Weights of a small mixture-of-experts language model, trained from scratch on English Wikipedia.
Size: 13 layers, width 256, vocabulary 16384, 42.7M parameters.
Experts: 64 experts in each of 13 layers, 48 SwiGLU neurons an expert, 8 picks a token, a softmax router.
Below are experts of layer 6 (counted from 0) of a mixture-of-experts language model. Rows are named router (the router's row for the expert) and show model dimensions 0-255. Each number is 500 + 50 x the weight over its row's rms, rounded and kept within 0 to 999. Numbers have three digits each.
After each expert's rows: a language model's description of what the expert responds to. This comes from a sample of Wikipedia text that the model never trained on.

# expert 12
router:625455481504516458446532565499516449476536437581536514509568531528507456505510610463517567485498464598508446470532487496500519516544518525532566517609551448564522573413447537476452525509500502501561534492536447554477453463532496422523494497455597452487407485486492478469539394503562529408580597520536426557590487498439477493562472485555476549448426532477522505449429520533407545548462476410567502406499475498487559483392481403558509556543466447477528443411589561494488405492513553443429509528444499465498466597499477515499473473577573475528418512444470499477497583585433490507434584500478527501435448419613444515493498529538632454560468507657522506458458461525457542461490406466467591511489440486580500533497479560521505511388514476502467503497444578408459497491475456
Line breaks ending infobox or list entries like taxonomy authority or birth place, plus heading equals signs and quote marks.

# expert 60
router:521441483485610520475524504560420451462515470552503544438444501542465455505526596461472504456452494509462419377491481508513488494519525514449547529540538473509541589459409559512461603526560558502556545506494513570525499520551499520460565515441477470446399508512502481454453492467519481391535647557475485562590408525450456440596427451483557527413463514443534466548464485588481617460479568408530659469472385496498557444458518394487437499441427468493516436538518488481490409523480570438452515432496477474505495485500574525515509483534550529510378541489517546509499494508442549506500536439464485405458464475572477592517484467584520376483507583561459545516501536516496545484581511492446507519496457372559607485470526522566564482516433588584471489468519488499423504454505522
Endings of long technical or foreign words like -iol, -ism, -idae, -berg, -pis in chemical, taxonomic and surname terms.

# expert 59
router:517535440562477470467569572535451475481572527533442580512528552617451452511558541522580564466474514581434457413464520407505593437437543505491514506547548483608602545441490471471406428569471471468546543480498459529500535501442513456469554499463561456525480542447539418378463428523590467407552552574511440494581427467448384447507443451538465548431459516481647450502457466503417512494416459497546553387499521481532551515438536474527454502545519498456515468493574496497559482491524570513524620512436536533479478538558574541557498538511542555529485433489401514492431539534487461502496525504449443446547478511557546502489584474512540467460502591656465496462544513518454514529570446439526555510543457440531512443498501517524525528537425523464567468504400629456495501482535527
Capitalized starts of genus, family and author names in species infoboxes, plus units and values in data fields, like kg, °, %.

# expert 44
router:449492447451503484510527457577495445465503418554528608411497532542510576539543582505441531490462458574422516427489543492481631542489512522458495562511481394497523544451466532473454461563622527459510599476514397552422537530468485572473520487483619426462403527525465476452457470453619442402498515514490490508555460506466415451491432521543585556441437447506496489539448481603428485516531499440498519488468500443458548452454558512577591522524440506520587487503485529433461520532559535534505513531504519468601479540471576523501506448517479488535385600462582460535557451470429413497435503469434422432448480489551511543544444585528459427461525607536496563520457491517498591478548519459553539448519448514411598469463408560528488491458427569550453485482488532471545436459454455
First letters or syllables of Indian, Pakistani and Sri Lankan names, such as K in Kesari or Khyber, Ram, Than, and Bh.

# expert 48
router:568621462481495447476550560493404416469463497558516489477581597496521520510583555425492541412486561482535488479480438526446586471600490473481540540516499463470600506521497486470391517469581514456570493589526483601459474503552427534537520485520487539555433549611482455488478438570587561468485493520494469524540489421396456449496396473506536513539483448468518527536421525583403510564475525379558608394411490534495515389467582482483442602494437457535529503470479493401465435550493563466500516547504521447531482486623506517558572512510497500490507554483479573534429545481533456551480493503517492492517549499521410556497561459543550477507450540508511539453497488495490594517487478404517534597488507425570550473464445616506508499461540462455565536558454566513408548411532449
Commas after clauses or appositives, and words like was, is, as, are, also, and starting or linking clauses.

# expert 33
router:569550484458562430395465549583397466504454472567467548541469493498458462478527512497535591485446517575418480408546403445492531490499544581464598481541486485553530683441383517532436540568468530480466571465566526630489551482531503512503589484477459385502450482608548501432494426479529535484532522553418476509509463444415462437478403496507488517400421430497539497510473468555451572511460496452530509433510490481522511483487531422555526518560506444546482438441471541451532479495587534420524596454448549435569424545490523494464535395527606549480430522498487542536431480510455487529445566454513481421455504475544478545524519468532571421480519513534552495552459526490505559433532459497482492491457413462515561472462492506576512532486378503520469572526490605509497434479578548
Place and nationality names after of, in or a comma, such as United States, University, American, Istanbul, Spain, Singapore.

# expert 29
router:550542449422580485517518520548487441456535520572460509501543546534552454492567589427525556468523490549498486436532526374460552483491491566551474488547437403482511552364439521546460496553487529466510494453599482577558547495580435477443557508472486427537435520560492446535577390519457466435520511532507474479509462500402485488481422509470486511521405492426545491505500511517469459454457475421625554483476511510558554438505607497406619541554465432500547455472522448445506446497478539565536587464504494402523425487553522420541501455454535447516442564433491530567554520514406365451427538506548485522452506503559516560491572537622591485557444586506495481479481568506503529480439421502487559475467516484542593449518504496514424542584522530512519514567417609532524486472555571
Periods ending sentences or list entries, often after numbers or place names, plus ")." , "%", semicolons in score lists.

# expert 37
router:541555452487503478390561669555440502436545399538457493484480533474488463523486527533481562446451440511386506419467595444558504443603519561529493409510443483608557564497499532558380570462532488436535548504498467517492521533573504468527578531458471419488433488593488552439474487533547527474607552502521484546456454440465493441545503488538507548463535445451557502452525433592470597477476513506611537514457454459507487496453531463530580559565489534466542474414643538399555480564543579542437537529460512454542539577546489506514505498519442524535472452509489518498463563496496462574461549460518460442523454505523473514584526517531651475539486603510526567505436516480427546482477527461540470527418511512503559578401494587580539554550533521485506480492495463469470403508578499
Ordinary words, especially determiners and one or other, inside quoted song, book and film titles, such as Any Other, Every Night, The Way.

# expert 54
router:489485488494576411454523596605567416470491418516552642361489513557549528539542579501463529492501515560534562434425539427454577477530495548552456546489468450538552468476477467405483541598557496454500605430500444548477667538519477548523515503446534497521423617511404555416499507502527490447437584496443534514530492507490531456529473454535483533415521510469564474585497546553413501443436458417529545511552543464491483515493612510509540511561471475489529490449556505413514440539548554513506513467425548448573402497555521518509535473481544561505494449508463528483505508535490465475439537530465426458482520467562530472505516576565519495487518637502505539455400467560455542582592594456517523542452510563535499451481419583488512493535475521573544520479369488522537430478541509
Vowel-heavy syllables and accented letters inside Japanese, Korean, Spanish and Polish names, such as ō, iro, oon, ń.

# expert 55
router:566494479433462445499586501518506466443508492577529553527558551571468440468537555407462545496527516579481407521454450471478522568576506486517619562553549473510506565449462551580461568544434572405541469410520404540506600475500445589459486530537491542623420509556520490537570523508485575469538521538473465506542447474454447479493471469458526576493451432501597453525448425558485467519484556432521510497520545455494463442480581515480564529567492523440521466443590504360499491523545459429484545524428490462562446551516566444555512468552508469539532519509556471540513548433466461534466481363519415486449484475466343515430572505479502510515532470483482526400495570468537620507498434488415534462565469465592514490477452561538480482520472491428547621514387499459434486467518480
Words in sports results and election text, such as won, run, trophies, Strikeouts, election, Conservative, Labour, politician, elected.

# expert 17
router:530533476423513403443519576530495390477478498551552447504523613462475490421529573443575511466470519546517445412457522434499606468527518484558537495490480447494556526509441473551416507535508556426497528525512454542497496554591461539534526442511466378506470526576486486445464491513486530348524634545476451506597475472464449480574421538469465500543457538492581509564351446619431556511414506451480603453418490519504525482499599397488480584490505549466581479490540500445495462489514582419523523485454495543539417586488525519506473441508473492539444502438484602530525535438518405550457497417435465495496526471570520548490485489583541437480481558506528495477416510494392508510497428450534490497477550459556513509409458520482491416532556499507480524503449641537464516493554548
Coordinating conjunctions, commas and relative pronouns joining list items or clauses, such as and, which, that, who, &.

# expert 27
router:509591482510529497415554576530411500449593473481394583491518494591499383583559589520594543460471447543464426458535502409455559477534512503494539477516490459573532559478448529528500471541554568419546487474551480540529524545543512562534496494435572502511387490441528441456498436560542453441661541566567422439540446420432398424516516474510482508425439479467594432433538535509437544569500435439526493442579539454538562433484522448523416558565472448473508446471542491473550433517522504480466540551456496528582494510501456574558502461509459477470481445455462474544465580540542460499531498507528412452483485482604451473507552524530535495487476524622467514442491539503568496507554409358467565586510418452543493512451520512567506523444445486520456503520437558488495543436538526
Labels and first words of key–value list entries and infobox fields, like Speed:, Format:, Area code, PubChem, Coordinates, plus degree and minute marks.

# expert 36
router:545533429409561447408537532576444425473487425549530522504510577521486540500499559488559514487532466524529522497530411505417603503578535465556554494491549450490554546508418557488461507587539473452594563419491485563523527567543383519496591483446557526522413483506482505474524474579470445444570544530464492578552446413396485482577434515492439508398406494352525437519433500507445534554506538450508559428490478521464479460435515513530516494558442472493541431460510545448502461458575609536527530492486462474520440486525468476505608471535490435516419509439495554518465547563464404474445526428533506472559540418619528541484581471501599539495575580613506589422543459526398534476483517470456557452484553435530525471461513592466552550484486569504468545506440533496492508538513487
Colons after infobox field names like Status, Class, Names, plus line breaks and sentence-final periods ending paragraphs.

# expert 4
router:506494464519448425468540473541490438447534475541579539487576484594480428548629564484486538467588528569489456532517539435446528561609550485547591516574513440526601538540476497591446616541454487416465496465543495520476623587497486549436528560521486475517513551606527549444478550474548466481553527544448487479518420506461477435491448477493510517453484470451593469524406542544473511564425579435618537512518395516463458409469568519436490569559409418458492416488498499432476470549514503554557488522455492497509470524482603512571533491473454475497512411476493526562493466457469505516438484405488413447506593450487528527465469544495528523535534512488471581448397502464497567495463501524472549477539551426503536417515396519572463475490508601454506633530441483576433496459568510
Prepositions and main verbs following a subject or noun in career biographies, such as of, won, took, held, released.

# expert 47
router:564526422442477473512603550621428481360428371558537570442536499551499544604553478489441517393508527522495468395490541476509555465518475548499443532562412424514551487494442537531459466518496450446566529463513396595518496583538399526392479523468477504458422596552455561509535407480588533432524516494542503471600438533509459429512433473554494516529448416466555508557384460610437555532523526467537497491462544508494536480466579541443514500563481465430552455472506509439411462538520509488425555507467557441525453493520500555501516504465506506524470571478559453567568493458474445484471552507467443430509548501562492499576550551521472512475562512545511570481417474513442615523450510483487477544535449523478525472550366534498467492523493566586445467489456486480494407546550454
Zeros and digits inside years in award or sports tables, and syllable pieces of Indian, Arabic, Thai names, such as Mak, Yas, Mu.

# expert 20
router:538573500466578426449511530532441461477533446511422482449457600501462444452529569439534528430488487533458498423503466515531522541486523514463508542490407455551556551372405488465417478613524513502567559482527500575490482510516491514438547489484535521423466477525502392492502382477532514415504547492546496456521471463495365437559440528582482592445494490439527456525434523551495526509565541484510580426457490496460655444394547521534440566480463474452492394495493499513459400546569551468489620470533526434533508531597521579471509473550552517512439574469530537552488543481459531467466505533444472492464496402561450595495538469556526368482492538578457504494488504541460596531448431487555546520510427441479556481396407480540520490496465422512461457490410581497433521502489461
Final pieces of place names, surnames and Latin species names, such as County, Oblast, dawsoni, Bograti, in geography and biology text.

# expert 46
router:582546439447480499411508531571419444490456457598447485498555531544428467560501464445426577488452439522443414521473494436498527472532518607497518570530480447528578534399445436510397560539547539423507537416487514525481542498523428471485549479565547331496494483588457614467590439437519528459586529536526476516563492403499457457552401482540532532542488487480528534580479511533480596433484528470589534483415519513509567514416511538524534565596523470502571482432501587406563481506524577525465510526471549455586434511504547489510506417467534518570483473460485514509537540541502472540400563428491455402576537539577480507525542512573544513529500549556490512502422497427480562534447446427541514517453439493501577593493470504521427510460504452436509475439476486423407455536507472
Articles, numerals and determiners beginning noun phrases, such as a, an, first, two, his, including capital-initial word pieces after the.

# expert 26
router:591523474381507496494519508571515433435455504524493641473515556516532406483499468462557582579426553580502463458473442482517514497545462589569594522553451435457562509510416511489432523570526539476502535571532507620445511537586498524543517502475531490587474470518518448498542526528504567406563476575501418464508492447360499422481485503558518496431465482437603545491517471560452594505486541475518521432532437450514479426432502516555567551551407525485559501465433502492503436540601581467515488433490457509512424519524471503535514532510599533521516514470492485531547502475464548482375536447432526398541562486573442524560446483537620467532509553542501523469428530594499527487530541493484502544459529471545488499530480534503509461415535530418527528494286477510466432481511571
Prefixes and early word pieces, often after a hyphen, such as re-imposed, self-assured, sub, ad, non, and Ab.

# expert 38
router:534528456426492501453556565539446458373446460542535483494520488601457482551502490493499520460524531614424504454460520421504606487501497496500560509542472448493516494487478545486479447566514535468561564473524486629536574516520425543507534530397459502485426471503486444513484526553528548482585564527598477475562469409421483494558465492433458468433496488432582524438484501602402487580488483367561470473560495483482489466437565386483414584536474525438515477397491537445518530497511564556509491592342504471526389462530513526526500418561502499571526454494468517527432567455541450468498562537477484438561529440592524486540627489544594508469548521580481533477432493515440567525494523468441538478516530418528547435465491592488570557459511509414460537472461549427432468521518472
Line breaks, opening quote marks, and section-heading words after ==, such as Discography and Films, plus table-row starts in lists.

# expert 62
router:567582459453574483465563476598466457496497507527385506577634511514485435491582561476521525543512508503545463491403424494469528612535451553513504431580467461475531527524453519519415573491555521467525496584549436585494490552522443508442509550459434523581510504605501563467493470554579507473547566554493480451518414522455469446508467500449512525460450477493541423496477491543374541524609517456554600473473420522466513496499549464510511628493387486503584491519529487448488511564565584557530496573475508461589491523521549533510536462523511425499494510427520546497504469483512480541512528466493450453433584446513526575493452465585500492507456536547541588464444522537469566477505503398478586523449500344557507417379461603548517488449449448471488529599487492471423504450571453
Prepositions and auxiliaries after verbs or nouns inside running prose, such as need for, aspired to, debate over, and have.

# expert 42
router:523518421478532398462590631575511565442544475505502514521516545565518383516549596545556552450513474584495472437554502494433453495532536501524542485519504492569411553529431528466388479512584485488616495532545483525510509533557472486481504497439441558424472488448449537486551383533524491412619620525565458455506522431434462458533515494521489562473511511497520417521545497515471580475450460432550524473522501508560649442395524384530443532497500420501541459463631505490475494588506586467401566615496506510514534496523452533585457465543504501550442451519493509514470552513516496564476564556497501519487405496485470556575546517575558466482478543586467532470502533547513539487565462451442524566525468467567527558445489625505551478511479496490524510579464593436466459438522489
Short measurement and descriptive pieces: the x in dimensions, cm, sq, degree signs, colour words, and single letters in formulas.

# expert 56
router:574568438488582393488531538592438432485487467554491483483509567525549385527549480487534540520488538503461452492509464418525550538572522591519529452586495436521516495482496539469469574515525550466553504512538425519491582496556456523542512578466520552491439540559559474561529426530476563481559515588524425457556440482481429459524423492508525505380481501479547507509453471516516517499562474479486492473418498473471480400484503448570549565503478353444501514471482514454496540533629560430498534617546538504555498493479584475470539484518529477539364509474484550575490516494502434517445557428551503500378533530476487536509473485604548517480521534458501504539444498586490562394561520515468459497538515364486587519539432560512502573373505467417529496578523522478334435419550520
Adjective endings such as -ic, -ical and -al, and words like political and social, plus inner pieces like infrequent and deficits.